{"hidden_size": 192, "n_experts": 256, "d_shared_expert": 64, "moe_layers": [0, 1, 2, 3, 4, 5, 6, 7, 8], "router_score": "softmax", "balance_loss": 0.0156, "init_std_router": 0.00649, "norm": "rmsnorm", "norm_eps": 1e-05, "max_grad_norm": 1.0, "max_seq_len": 256, "max_steps": 4882}
Below are experts of layer 3 (counted from 0) of a mixture-of-experts language model. Rows are named router (the router's row for the expert), up (a neuron's input weights, with its number) and show model dimensions 0-191. Each number is 50 + 15 x the weight over its row's rms, rounded and kept within 0 to 99.
Before each expert's rows: "gets" lists some tokens that make up at least twice as much of what it gets as of all text. This comes from a sample of Wikipedia text that the model never trained on. Tokens count by the router's weight.

# expert 31
gets: " as", " that", "=", " The", " called", "The"
router:38 56 37 38 79 43 68 67 55 55 52 35 47 41 43 82 53 29 64 55 46 47 52 60 81 70 62 47 64 49 76 46 66 57 48 73 51 45 45 56 65 32 36 58 58 42 35 59 60 51 24 61 61 51 61 43 45 66 32 47 40 40 30 35 36 45 75 33 48 74 68 55 52 73 43 64 39 66 59 61 13 32 59 56 47 54 39 32 75 26 68 57 39 38 25 33 27 60 65 55 31 48 54 62 82 40 42 31 25 69 39 47 47 41 32 34 46 18 35 47 74 50 22 70 68 58 56 53 54 31 32 46 22 60 47 29 51 64 64 19 33 68 50 22 48 30 37 66 20 25 67 36 64 44 64 32 44 62 46 30 44 36 82 42 46 50 37 37 48 42 25 57 57 59 51 28 54 70 64 62 59 31 66 26 58 46 57 30 70 43 45 43
up0:49 39 64 31 48 70 60 29 45 44 67 20 40 43 45 31 38 65 49 42 45 64 42 39 59 64 52 64 38 58 32 52 77 59 67 59 39 62 62 79 66 56 58 52 46 51 65 34 53 53 54 76 53 45 51 54 58 38 37 48 36 63 65 71 41 29 57 44 55 72 27 67 58 26 51 41 48 76 47 68 58 59 67 52 45 25 46 28 33 72 48 20 44 62 55 53 50 54 42 20 67 67 51 47 32 37 65 84 45 45 53 60 73 42 73 73 72 39 19 13 20 17 67 22 63 71 75 52 57 18 53 52 29 58 52 54 50 59 18 57 46 40 60 35 67 54 71 48 73 24 48 41 43 62 46 44 35 65 53 50 65 86 40 51 45 65 61 63 63 51 51 40 37 61 54 72 28 55 81 53 45 42 58 36 17 65 46 48 30 60 48 62
up1:62 50 43 74 60 48 58 55 57 59 54 46 42 58 33 56 47 64 65 47 52 40 39 42 58 41 79 55 23 54 23 50 41 50 62 26 48 46 22 54 56 44 62 69 56 44 67 51 46 88 80 64 39 65 57 58 42 37 71 48 41 19 61 48 35 75 64 41 64 20 59 55 75 49 62 50 35 31 35 47 49 39 41 34 59 88 60 62 30 62 39 50 51 24 20 68 21 49 22 63 40 37 44 65 56 52 79 27 61 46 63 49 45 58 13 32 51 60 62 50 31 49 51 45 58 28 60 62 66 50 27 47 21 24 61 38 52 61 53 40 31 39 47 55 55 73 61 45 71 83 72 71 42 59 46 55 76 69 32 39 48 38 39 69 62 36 34 45 65 56 64 72 64 44 59 50 47 66 59 05 63 41 62 66 52 39 70 64 41 48 69 47
up2:33 50 53 72 36 45 70 41 48 78 86 23 40 76 51 40 49 47 37 24 43 36 52 51 51 71 42 48 45 57 32 43 33 57 56 41 55 76 44 64 52 49 41 41 37 33 48 66 48 79 77 45 49 39 87 41 41 43 57 33 51 32 57 36 49 53 38 48 42 35 74 58 79 56 42 57 59 45 49 29 64 11 36 31 43 47 43 76 56 35 22 44 78 37 58 66 66 43 64 47 43 33 43 58 33 35 46 37 38 43 60 16 56 42 69 62 32 43 53 57 24 41 50 59 54 47 46 23 50 43 32 59 60 53 57 53 50 31 46 52 39 29 34 56 52 74 26 44 71 65 44 27 51 41 46 28 38 43 71 34 62 37 32 12 44 49 82 44 31 37 36 58 39 64 53 54 51 32 53 17 47 57 15 33 63 47 80 47 48 54 11 45
up3:38 28 47 32 68 50 45 65 57 25 47 27 59 12 70 11 66 57 64 61 26 62 41 63 48 76 26 72 52 41 64 37 55 65 20 30 71 69 44 41 37 70 44 46 35 40 29 40 46 46 63 63 68 68 38 53 36 50 40 42 52 51 63 67 47 45 33 53 72 72 29 31 73 60 35 53 32 68 54 58 38 59 61 67 55 43 35 55 54 70 31 22 35 57 39 42 43 48 17 23 63 39 39 61 57 31 15 55 49 39 29 49 54 26 40 34 53 34 52 45 62 78 28 47 58 89 57 78 50 64 39 84 30 57 38 56 40 57 51 52 15 53 39 26 49 62 75 60 50 46 44 39 55 48 51 53 26 37 67 56 47 51 55 44 36 56 51 51 48 50 30 48 75 52 54 36 64 52 45 60 70 36 28 58 60 50 51 53 28 64 27 35
up4:47 43 39 20 58 30 42 63 55 30 71 59 37 56 49 73 32 52 52 60 33 57 55 43 65 60 61 66 70 49 25 48 81 57 62 42 57 57 47 77 52 47 13 75 50 48 69 37 52 21 48 42 38 62 48 56 59 60 33 33 42 60 55 55 45 62 54 29 83 39 59 46 64 39 49 41 44 32 27 48 28 57 62 53 39 68 74 57 42 64 50 37 40 48 53 62 45 43 47 79 33 66 24 69 62 41 50 54 56 74 47 54 66 58 59 25 67 29 75 53 65 61 59 69 56 43 99 53 32 30 32 39 46 49 48 21 46 45 41 57 45 36 49 54 50 30 48 56 75 48 35 27 46 33 65 34 18 23 49 62 41 93 60 44 47 21 36 31 34 47 54 64 57 61 73 67 46 36 32 70 58 64 47 26 29 69 41 47 50 24 66 36
up5:64 47 42 44 58 41 42 43 53 49 56 50 19 39 52 53 53 30 44 80 57 61 55 59 62 55 41 25 64 20 39 54 39 48 48 21 53 60 68 67 31 25 71 60 50 49 61 48 66 55 42 58 26 45 44 36 72 52 65 37 50 55 50 59 60 31 46 62 39 53 61 01 44 33 35 70 45 50 46 49 54 50 81 77 24 62 34 40 35 62 40 59 62 28 40 48 52 61 45 60 13 70 54 55 32 53 69 51 39 57 59 34 39 52 42 46 57 48 46 29 46 63 43 43 32 47 39 30 36 30 55 57 41 48 78 31 83 85 30 47 22 53 47 05 50 68 57 39 57 33 63 56 50 83 23 89 61 30 46 38 29 39 51 37 30 37 62 57 73 47 71 35 79 60 47 60 55 41 60 33 41 47 55 52 41 69 64 44 64 23 33 43
up6:55 41 53 71 91 50 46 36 23 24 46 67 51 32 52 44 57 39 83 30 57 56 44 38 45 27 61 59 58 39 53 80 71 39 70 28 40 71 64 56 43 73 55 63 71 39 47 51 43 29 38 67 02 35 22 68 35 68 62 54 66 27 47 33 36 71 55 48 47 43 47 55 79 19 49 46 62 39 27 32 33 31 60 76 35 39 36 35 35 50 45 61 60 37 66 34 47 41 45 46 17 37 28 68 67 51 72 55 47 51 60 68 73 56 29 54 10 59 54 50 55 47 80 45 72 45 35 30 34 50 53 49 57 47 71 86 55 64 53 62 69 39 43 54 61 61 51 51 29 41 69 53 52 49 41 21 32 49 60 56 61 44 52 37 47 45 64 37 71 70 51 36 63 58 60 43 50 59 64 60 40 69 65 58 45 45 36 52 55 34 32 55
up7:41 54 48 05 50 40 81 49 55 46 59 54 49 40 67 45 66 82 44 74 60 49 51 42 71 54 54 42 47 47 32 38 62 38 30 58 47 48 34 53 37 12 47 45 57 48 73 66 39 59 22 25 61 31 76 52 58 65 54 58 61 16 53 58 36 56 86 44 54 26 61 54 40 52 35 57 54 53 11 48 50 66 53 44 44 49 64 53 41 57 65 69 61 49 37 34 68 31 40 35 32 36 27 72 78 44 30 81 21 58 83 54 50 37 35 48 28 60 16 41 49 44 46 71 43 33 50 30 54 46 58 64 46 51 25 37 51 51 67 34 38 58 46 45 24 49 33 31 45 67 55 30 47 24 76 40 48 73 58 61 56 64 64 78 52 36 51 33 52 56 40 49 85 47 50 58 22 38 76 52 43 49 56 64 50 22 48 42 45 51 48 63
up8:64 61 21 49 57 51 34 37 49 62 54 41 43 62 64 33 51 46 26 53 29 00 51 52 50 58 46 42 63 64 79 44 41 16 39 37 63 51 43 51 32 55 66 39 36 57 54 38 47 40 83 64 50 25 23 44 47 61 55 53 58 74 43 35 63 25 68 47 50 59 60 51 78 39 44 78 71 53 58 30 35 44 42 29 40 74 18 34 51 37 34 48 28 65 43 68 50 41 53 49 28 65 61 53 42 43 58 60 44 59 31 41 46 27 54 57 63 53 50 50 38 66 58 46 74 59 54 35 36 13 30 25 40 23 33 40 60 71 42 29 27 69 52 56 59 65 13 41 57 43 55 55 36 62 30 39 29 32 32 61 43 51 43 50 63 39 48 36 28 45 22 55 10 37 41 41 41 66 43 55 40 48 56 59 55 60 35 84 43 42 55 56
up9:37 52 54 26 60 64 78 64 53 36 56 40 49 38 43 75 69 73 74 45 54 15 36 60 38 63 39 72 43 02 68 43 36 53 51 64 33 71 43 72 32 65 50 48 40 43 44 49 47 60 48 47 50 62 37 49 69 86 49 67 48 75 50 17 59 42 64 33 39 67 57 20 66 28 49 44 34 89 30 46 42 53 69 35 64 51 53 35 21 40 49 33 65 51 36 61 65 33 66 46 52 50 49 33 58 43 43 52 28 61 38 45 65 44 41 37 36 52 29 34 65 65 53 53 41 31 38 43 73 69 61 33 49 62 53 55 14 54 49 44 57 60 66 45 79 62 61 36 45 63 24 36 65 55 62 53 47 67 31 29 74 55 68 49 55 40 42 49 41 55 43 45 78 27 52 08 37 76 32 35 39 56 46 59 74 51 61 37 34 57 51 41
up10:45 21 63 65 36 42 62 48 37 46 58 63 78 48 66 40 24 63 27 36 61 38 61 49 72 32 51 27 58 29 69 46 39 61 56 27 27 46 36 48 25 54 49 50 72 42 58 74 44 42 37 34 31 16 63 60 59 53 26 53 66 45 50 49 46 15 52 46 50 55 57 82 65 46 68 47 64 39 68 69 37 72 70 65 43 50 73 30 44 43 61 76 32 46 05 26 86 69 47 38 94 24 47 49 43 61 39 44 20 51 62 36 38 55 24 56 66 54 34 62 35 62 59 43 59 60 23 35 42 54 48 76 47 66 55 61 50 45 42 49 39 37 32 60 53 47 44 50 33 50 49 50 38 54 70 49 48 74 54 51 48 37 44 81 46 34 67 51 70 59 63 80 38 52 48 29 33 57 18 37 53 50 46 65 44 57 45 49 41 63 60 33

# expert 64
gets: " this", " one", " that", " each", " same", " first"
router:41 39 51 29 38 34 71 38 60 55 52 51 52 54 34 42 42 59 72 59 71 33 39 55 68 88 70 48 54 42 64 54 51 84 19 65 35 45 63 42 15 70 62 31 53 62 32 57 68 28 49 28 35 75 56 46 47 45 24 55 67 50 52 32 61 31 51 57 46 67 59 59 55 30 37 49 72 65 58 52 17 40 83 67 41 61 47 69 61 33 27 67 49 57 54 35 43 29 27 40 78 29 46 30 55 71 26 42 52 49 52 28 52 66 63 56 69 06 41 69 57 50 61 48 52 45 62 50 39 54 36 45 30 68 63 59 60 34 34 48 59 76 34 38 50 49 79 51 39 39 29 48 43 41 48 79 42 30 34 61 36 42 66 38 38 48 57 38 63 63 48 49 72 28 56 27 71 59 63 68 38 36 30 40 43 61 75 62 32 57 43 73
up1:44 62 19 29 56 52 43 54 39 72 45 66 67 38 47 55 73 43 58 74 45 58 27 35 43 62 54 37 24 39 71 72 59 46 64 63 29 42 64 49 36 54 44 69 34 35 49 32 60 38 60 13 29 43 57 61 54 58 36 35 36 74 46 38 61 37 36 58 67 29 52 86 48 50 54 38 29 37 53 35 45 99 45 55 60 38 48 21 52 30 65 39 45 65 53 51 59 44 53 53 36 25 66 43 53 92 59 79 50 40 60 76 64 36 39 55 51 52 58 21 43 58 48 72 45 64 52 48 41 49 37 58 71 34 33 42 46 38 59 35 17 65 44 58 52 50 70 54 54 50 64 50 55 30 35 76 59 49 41 32 23 45 54 42 23 27 31 61 25 73 62 49 62 55 33 62 49 39 30 45 25 34 45 63 32 58 17 62 52 44 55 34
up2:56 51 29 60 65 61 36 20 41 47 20 72 55 49 47 24 55 34 45 59 34 67 67 74 32 64 59 16 41 77 61 60 66 35 59 43 57 40 42 36 89 42 29 38 50 50 33 56 59 46 50 63 36 38 28 55 41 45 48 44 92 67 48 83 45 69 41 67 57 32 75 51 27 43 61 48 46 29 62 63 62 31 66 63 39 30 80 53 66 64 54 59 78 32 19 47 57 62 26 33 31 55 46 64 81 42 52 44 39 31 17 52 43 52 39 47 39 24 39 53 33 50 54 34 48 44 45 56 34 75 41 26 39 49 50 69 26 33 38 53 37 60 59 56 59 44 43 40 59 68 79 62 59 85 50 50 75 69 43 62 52 58 40 37 43 60 37 30 38 39 33 50 84 72 65 53 43 65 44 43 34 38 46 42 63 44 55 45 56 44 58 52
up3:51 62 45 70 69 51 77 91 35 35 49 53 60 54 43 57 73 36 49 36 30 74 38 12 60 60 87 50 60 71 45 64 46 44 35 33 60 67 44 58 65 60 17 52 66 44 41 36 55 43 59 34 63 53 18 56 45 64 39 54 32 53 51 74 44 25 35 48 66 37 31 68 49 46 57 51 83 58 58 34 55 71 59 50 52 40 69 36 54 36 41 42 54 32 49 30 32 57 40 62 25 30 55 81 60 43 58 62 37 68 36 55 37 46 34 39 38 22 47 50 44 67 54 35 13 60 45 40 61 83 45 55 53 64 69 60 60 65 10 51 37 34 64 46 62 45 29 56 52 44 81 60 51 25 68 62 46 31 35 33 55 48 48 60 62 60 09 68 43 33 68 52 60 58 54 70 59 29 72 70 57 47 58 38 52 36 42 45 32 58 59 53
up4:45 85 57 30 53 47 53 76 41 73 46 49 55 36 40 32 63 28 42 76 30 56 49 39 55 67 63 48 64 71 58 66 65 23 66 45 38 28 46 59 64 36 62 28 31 44 54 66 71 33 64 17 47 74 74 40 59 95 50 38 43 61 52 39 56 27 62 40 46 76 52 53 45 67 58 61 52 40 70 20 72 38 54 62 45 54 73 25 61 29 48 38 41 91 63 69 37 65 68 17 15 59 57 54 39 41 76 56 37 37 44 38 59 63 50 62 67 66 79 52 61 74 41 29 47 52 47 65 53 49 59 58 30 50 60 47 52 37 73 46 24 33 31 33 51 51 40 32 45 53 39 58 53 62 42 63 32 50 56 70 49 48 68 32 36 49 33 67 62 66 50 48 58 76 36 49 50 56 67 54 35 65 39 79 34 38 37 54 52 48 39 31
up5:78 30 47 63 61 28 64 60 63 43 58 42 48 77 55 49 47 57 78 51 59 52 50 44 46 35 51 40 60 34 51 48 46 35 31 14 38 62 34 49 74 55 55 69 44 39 90 75 49 66 58 57 23 55 20 90 48 38 68 12 66 60 37 57 32 57 49 55 51 15 45 68 36 59 23 61 48 61 31 41 30 38 59 39 32 56 35 34 65 54 51 52 58 17 27 67 50 58 66 52 47 62 29 66 52 40 66 51 46 32 41 41 63 43 55 57 39 70 68 71 45 79 43 56 60 57 30 31 55 54 49 40 56 78 86 56 52 65 36 71 52 48 31 72 57 45 53 40 55 45 45 53 59 62 61 74 26 50 51 69 40 70 44 64 47 75 56 29 54 10 46 48 53 64 43 69 67 51 57 48 58 48 65 46 81 72 31 45 47 54 34 62
up6:59 56 66 42 57 38 60 37 37 54 28 55 57 44 51 35 43 54 47 57 51 49 29 37 83 39 38 79 52 54 40 54 73 78 54 84 85 72 81 41 17 48 46 52 54 46 43 26 48 76 42 55 34 68 58 59 41 69 46 43 54 41 43 29 49 66 61 38 60 43 71 86 32 45 19 63 69 34 31 51 59 29 64 34 53 31 68 66 67 38 60 40 34 60 43 34 65 67 62 49 33 64 46 57 55 55 55 52 21 53 19 60 46 64 40 43 45 56 52 43 48 58 37 62 43 50 49 34 50 51 43 43 60 45 70 64 69 44 54 28 58 56 56 26 52 64 55 54 62 64 64 46 50 75 80 72 35 54 08 56 40 31 40 30 45 32 84 60 51 28 25 42 25 45 67 41 43 33 46 63 23 43 69 74 35 50 58 68 68 53 76 70
up7:59 42 32 25 41 37 40 51 58 39 55 59 45 54 48 29 55 43 46 62 51 49 38 38 57 59 59 38 46 62 67 67 20 34 50 25 29 55 60 58 21 43 78 81 41 40 68 27 63 66 25 49 52 53 55 21 70 74 87 74 51 44 34 53 60 14 31 59 47 67 46 58 48 30 53 49 43 35 60 22 45 57 66 21 52 62 41 23 60 39 43 51 49 58 65 52 54 41 64 43 28 56 65 44 26 73 59 44 35 55 48 70 61 49 59 90 40 80 62 65 38 44 16 56 39 51 53 30 38 46 63 68 51 52 45 46 60 45 76 36 60 68 55 51 30 50 49 65 59 21 58 34 47 25 66 51 64 50 41 48 66 52 54 55 58 69 32 34 20 49 76 51 41 38 46 47 31 39 55 52 27 97 40 51 25 46 36 57 41 37 51 25
up8:23 74 40 37 49 47 79 40 53 59 65 68 88 56 31 59 61 68 43 52 38 47 41 41 99 64 56 20 29 45 24 63 51 37 67 48 62 53 61 60 60 39 25 77 82 66 56 44 50 47 22 42 45 53 58 45 80 82 51 36 40 24 78 69 49 33 56 57 47 40 47 54 71 30 31 66 50 65 37 59 46 68 65 56 57 55 61 18 71 28 38 51 61 43 41 63 48 43 51 32 39 34 55 48 72 50 18 61 33 59 37 73 84 44 71 50 00 45 33 49 40 62 51 66 74 47 59 29 29 50 56 44 48 29 59 53 69 54 56 64 65 67 36 57 48 50 43 52 48 31 63 37 41 33 50 73 65 39 57 68 52 56 41 57 44 54 66 60 55 60 79 59 50 49 65 45 66 54 36 48 74 55 34 46 52 51 48 52 56 52 39 32
up9:62 38 76 81 57 25 35 41 53 41 73 38 49 55 50 57 56 51 56 59 43 65 83 32 29 49 50 47 51 44 75 28 60 51 28 22 40 65 80 39 47 50 62 31 50 71 69 52 68 28 27 42 14 59 22 57 56 30 50 47 38 30 52 38 75 66 41 44 48 49 47 72 62 41 30 65 43 39 46 67 50 54 39 38 59 27 59 38 55 38 45 33 39 32 40 61 65 37 64 32 49 23 35 62 41 24 68 76 54 63 50 51 43 35 20 40 56 30 31 21 41 34 06 56 53 71 54 35 42 60 57 28 32 17 41 43 31 50 44 51 35 73 59 44 63 38 40 56 51 54 31 39 60 48 44 51 46 31 47 53 55 64 40 41 37 79 51 68 49 44 39 59 43 52 58 68 13 54 41 52 24 44 31 41 73 53 51 59 85 41 37 59
up10:29 29 53 62 57 44 67 55 61 54 35 52 65 50 46 55 59 46 26 51 76 40 66 28 54 73 54 42 31 66 48 40 39 32 41 52 48 59 53 35 58 90 27 63 42 45 73 49 50 64 43 66 48 47 57 49 56 59 99 29 72 28 53 57 16 49 58 69 49 59 28 45 22 36 38 42 38 49 26 41 35 23 51 30 41 43 54 56 61 39 33 50 45 47 51 33 47 58 28 44 32 53 69 72 35 42 34 58 46 42 41 37 57 62 60 45 42 34 42 58 32 60 60 36 53 19 82 70 77 11 48 30 51 60 55 64 58 34 13 63 63 33 52 75 40 50 74 45 61 45 53 20 45 39 30 51 37 38 23 45 58 41 58 73 68 58 55 60 37 56 69 63 44 60 46 53 71 43 70 35 50 48 50 60 07 49 70 37 37 33 42 46
up11:26 36 49 65 39 50 48 38 62 39 40 36 45 26 65 43 66 45 40 24 40 43 58 61 29 55 44 46 24 22 57 60 44 28 25 69 54 28 57 49 44 26 80 63 47 63 52 44 41 57 47 47 65 38 68 40 43 62 61 36 59 80 40 59 64 57 49 61 22 46 35 26 36 67 40 24 43 65 47 44 61 59 54 49 80 13 65 70 59 35 57 55 45 55 35 70 58 46 48 24 41 55 25 36 79 28 22 60 57 58 77 27 66 64 44 72 56 41 62 49 64 30 44 64 48 55 61 31 40 71 11 54 47 48 44 79 44 51 43 36 71 63 15 52 43 49 64 44 49 44 43 57 42 36 40 69 31 71 48 48 49 43 56 86 57 38 54 38 49 46 50 48 78 32 44 72 61 41 42 41 52 08 30 48 66 44 58 76 73 55 41 31

# expert 208
gets: ":", ".", "=", "):", ";", " -"
router:27 31 59 39 65 43 59 35 54 51 47 53 32 45 74 65 73 41 41 34 36 36 37 71 65 65 44 67 32 63 41 41 55 35 36 59 43 41 23 50 79 00 30 46 66 48 62 35 32 42 45 34 52 54 56 40 16 69 18 31 57 56 25 26 31 51 52 37 39 65 68 58 54 69 37 46 28 41 44 58 52 36 27 70 49 59 34 33 70 69 76 36 86 33 69 65 29 66 68 39 56 51 28 40 51 35 22 41 54 67 64 55 44 43 55 46 38 40 49 61 49 39 47 52 35 30 77 56 76 36 70 56 59 66 31 54 70 40 45 40 27 66 55 10 50 47 49 31 25 35 68 23 61 56 52 38 53 65 41 48 62 38 46 28 54 58 44 43 73 53 55 56 27 47 46 25 59 44 55 39 44 43 58 62 56 30 31 28 55 49 63 53
up0:62 60 64 45 47 45 29 37 24 60 64 51 58 48 47 49 20 43 67 48 51 69 45 59 54 54 41 46 65 73 57 34 67 88 65 40 50 54 14 59 52 36 51 50 46 69 50 68 54 49 62 47 45 50 39 44 71 41 50 80 50 20 56 68 46 04 82 56 26 48 46 88 36 47 38 35 49 82 55 61 32 36 43 34 58 60 72 42 36 88 44 60 70 55 55 71 39 59 56 39 77 22 74 56 40 70 48 40 69 68 35 68 58 17 33 78 84 55 41 64 43 56 67 34 45 38 65 44 23 38 63 44 59 63 48 58 65 48 79 53 38 23 58 52 55 56 54 70 58 74 30 49 45 48 39 61 55 51 75 62 55 35 56 33 50 30 42 66 49 42 52 50 52 52 54 52 14 32 52 44 58 40 38 52 49 47 40 29 67 34 49 51
up1:33 32 31 62 50 58 59 36 32 46 33 64 38 27 28 35 40 58 43 69 65 59 61 59 61 56 48 39 33 55 69 41 51 60 52 62 15 52 41 25 58 18 83 28 21 58 49 88 31 63 39 79 67 52 64 46 69 45 48 10 54 66 48 43 72 63 69 30 57 61 35 52 73 52 49 53 64 68 66 33 44 40 50 45 61 45 11 20 50 46 42 61 36 58 36 63 55 66 61 76 42 61 48 30 27 29 33 39 55 57 35 51 67 53 71 62 66 49 39 47 42 16 51 29 34 43 42 60 37 23 47 38 57 50 64 26 52 65 38 54 65 50 34 66 74 48 55 59 58 39 70 74 64 49 62 67 53 46 62 78 68 37 64 70 34 40 50 50 37 74 57 41 33 54 61 46 72 45 43 35 64 50 63 59 56 70 44 79 49 63 61 58
up2:32 56 50 53 56 58 53 55 22 47 72 36 38 69 53 57 38 52 39 64 50 63 58 40 62 53 75 31 44 51 65 47 53 78 68 53 62 34 49 17 65 52 64 39 39 38 54 66 35 43 14 48 69 66 42 28 82 63 48 43 49 28 60 59 66 59 51 24 45 48 33 56 63 41 59 49 57 54 62 46 54 40 49 45 31 62 48 39 47 58 51 69 47 64 42 55 42 49 74 34 61 49 53 60 74 31 23 76 34 52 31 69 43 90 42 57 55 44 54 38 59 63 48 09 25 29 38 42 56 60 70 72 54 51 50 39 82 99 51 58 43 52 70 31 56 56 44 61 36 50 20 66 52 71 51 43 34 38 26 47 53 75 60 38 26 66 39 63 36 37 81 59 51 52 45 20 47 60 56 13 62 48 64 54 45 68 29 63 54 61 25 47
up3:48 53 83 30 70 71 57 75 37 42 31 53 53 42 44 27 49 52 38 64 74 40 30 53 61 66 48 69 39 33 65 54 40 63 43 27 54 49 62 41 22 71 60 49 65 54 48 41 49 67 51 52 38 30 52 59 47 57 37 64 48 24 32 38 83 47 39 62 58 50 53 44 32 38 34 69 24 80 39 71 53 63 73 66 49 50 46 76 54 60 60 50 87 65 33 63 41 62 52 60 48 54 56 40 36 63 53 43 46 40 73 39 44 47 66 47 27 23 52 45 37 61 00 44 34 56 66 52 46 47 76 25 71 60 54 50 57 38 58 56 21 37 62 57 37 66 40 45 51 38 36 44 80 34 79 29 09 59 53 60 38 34 58 58 79 64 53 41 77 55 68 43 43 50 31 42 29 56 49 78 46 37 55 55 67 69 53 64 52 64 46 35
up4:45 44 47 57 82 47 18 57 60 36 39 36 43 85 56 57 60 44 73 58 36 36 41 55 61 31 43 64 68 24 21 33 50 39 36 52 40 40 47 54 49 53 19 34 31 34 55 39 63 34 56 50 48 59 55 64 75 39 49 30 53 75 70 63 31 41 34 37 64 52 44 28 51 45 52 42 56 30 62 60 38 48 52 65 43 33 79 67 27 60 21 34 63 36 56 32 49 40 37 44 32 56 55 57 52 80 53 77 77 42 20 52 45 62 61 49 39 63 62 52 66 40 36 43 74 30 32 50 57 42 40 72 37 56 42 64 31 23 44 26 52 52 74 33 55 62 58 17 51 46 39 41 47 45 60 43 31 62 32 68 54 71 67 34 41 50 75 27 42 70 73 39 61 47 75 63 22 22 70 65 74 39 55 44 53 25 41 19 51 29 40 48
up5:65 33 80 66 33 69 49 39 44 35 59 52 19 27 51 43 40 59 64 40 57 44 67 62 67 36 32 65 64 28 44 51 57 30 36 77 27 53 52 43 56 62 61 27 33 35 62 46 63 34 51 60 47 35 28 68 24 79 68 54 70 67 36 35 18 59 65 49 40 67 44 34 40 67 61 46 67 58 43 57 86 39 50 35 32 59 54 68 39 25 70 39 61 62 45 67 57 41 32 45 39 59 41 67 43 30 39 52 43 61 34 55 46 49 60 27 56 28 48 55 46 41 54 68 39 65 28 30 68 62 76 46 40 57 29 67 49 38 40 60 48 49 35 40 62 25 21 60 43 59 40 31 43 57 58 48 30 67 61 31 70 41 48 58 36 31 64 80 48 02 53 43 44 35 33 79 82 38 34 88 49 47 43 49 52 48 46 60 51 59 59 31
up6:60 63 89 50 37 50 50 59 47 60 51 38 67 66 46 60 53 63 82 44 64 41 51 66 48 49 85 64 34 46 32 62 43 33 76 28 42 44 42 56 42 12 63 48 38 61 65 95 51 52 22 30 54 56 46 64 50 49 78 46 65 68 38 44 51 62 64 48 39 48 25 56 45 54 27 48 63 48 65 49 33 42 80 55 74 64 46 79 28 54 58 59 70 52 23 76 59 31 48 27 82 41 54 50 51 36 54 39 46 42 55 57 34 56 46 46 43 55 40 54 27 48 43 42 34 37 41 17 52 58 70 51 37 68 49 71 33 46 20 46 82 48 60 36 46 43 53 37 55 76 65 44 42 37 37 39 76 44 37 50 32 27 37 47 39 57 60 92 46 34 64 50 34 38 57 53 56 52 54 27 23 43 52 52 58 24 37 27 75 34 69 45
up7:40 75 61 52 43 28 55 61 46 22 52 19 29 47 25 35 64 30 61 66 43 28 51 59 58 86 59 28 70 39 40 39 61 23 46 57 61 66 50 38 51 56 69 51 39 45 53 64 35 63 62 49 51 58 72 37 52 41 30 61 33 63 49 75 42 59 52 44 48 55 53 44 63 46 61 47 61 70 35 33 32 52 52 65 57 40 56 32 56 40 48 52 54 47 50 68 64 17 57 52 18 51 58 34 38 69 62 63 56 58 09 51 34 35 62 60 20 55 77 33 50 38 47 65 51 62 40 22 36 78 74 68 72 86 57 60 28 58 66 35 29 54 52 35 47 71 48 33 65 46 36 68 42 22 66 65 79 76 35 45 52 18 50 31 63 65 34 31 58 28 48 68 62 48 45 57 53 44 41 48 50 63 74 64 35 53 36 72 54 37 73 73
up8:34 39 67 62 47 70 52 48 60 72 57 36 73 67 77 30 45 41 61 31 53 36 61 85 26 77 60 65 52 71 49 70 61 59 66 51 55 72 78 66 58 55 46 62 54 39 18 73 43 33 52 41 55 70 61 38 42 62 52 49 73 58 49 55 36 59 43 26 41 54 65 16 56 59 39 43 61 39 67 47 64 73 33 61 91 25 49 50 72 72 34 42 39 56 58 57 45 42 44 66 26 43 31 72 16 66 30 81 44 50 56 80 53 50 72 58 32 68 53 30 54 35 60 74 47 73 50 66 41 45 54 58 56 48 19 52 52 42 46 36 63 58 38 45 38 24 38 61 52 49 48 60 32 40 62 53 29 43 49 70 48 62 66 58 44 36 55 52 09 44 38 76 51 49 36 32 45 24 43 44 46 67 23 42 40 66 47 50 71 76 55 55
up9:76 53 43 49 59 53 59 60 65 59 42 51 70 34 60 62 39 51 26 72 48 45 30 25 55 58 65 56 51 35 64 58 38 48 72 36 36 43 38 21 59 37 55 37 56 63 29 27 43 32 09 51 46 44 57 38 61 44 39 51 87 47 53 44 61 37 49 37 64 63 47 45 45 73 40 67 45 61 51 50 43 57 36 44 38 49 14 52 89 50 59 53 28 35 54 38 37 89 61 26 59 22 72 73 53 38 53 71 30 65 53 56 30 32 60 49 54 73 43 64 47 75 48 68 65 28 56 43 76 74 37 42 50 39 54 45 86 69 51 60 87 37 53 37 62 65 53 50 52 49 59 65 63 42 25 54 38 38 66 54 30 43 60 66 36 13 56 26 77 67 27 52 42 66 63 37 47 57 29 53 76 66 49 38 31 52 40 53 51 58 29 58
up10:52 65 35 30 31 35 58 27 64 02 49 57 25 06 46 48 57 59 45 23 63 60 56 40 56 52 65 29 71 71 46 67 66 55 32 40 71 61 42 45 43 52 38 57 56 38 43 02 73 38 60 24 63 44 53 33 46 55 65 40 61 51 57 37 65 29 37 63 53 35 75 31 64 44 55 50 55 47 40 51 57 82 49 40 49 32 55 58 53 50 30 26 51 41 19 57 48 79 62 49 51 39 48 42 52 50 29 61 36 39 53 56 29 33 34 66 40 51 49 55 34 40 17 40 66 60 54 43 52 34 53 53 42 43 49 63 38 84 39 48 27 42 28 68 80 70 73 44 72 60 55 43 63 51 36 45 51 20 36 58 49 71 70 62 62 22 60 33 54 69 36 55 60 47 59 41 74 27 43 45 25 66 45 73 66 35 48 52 45 41 52 33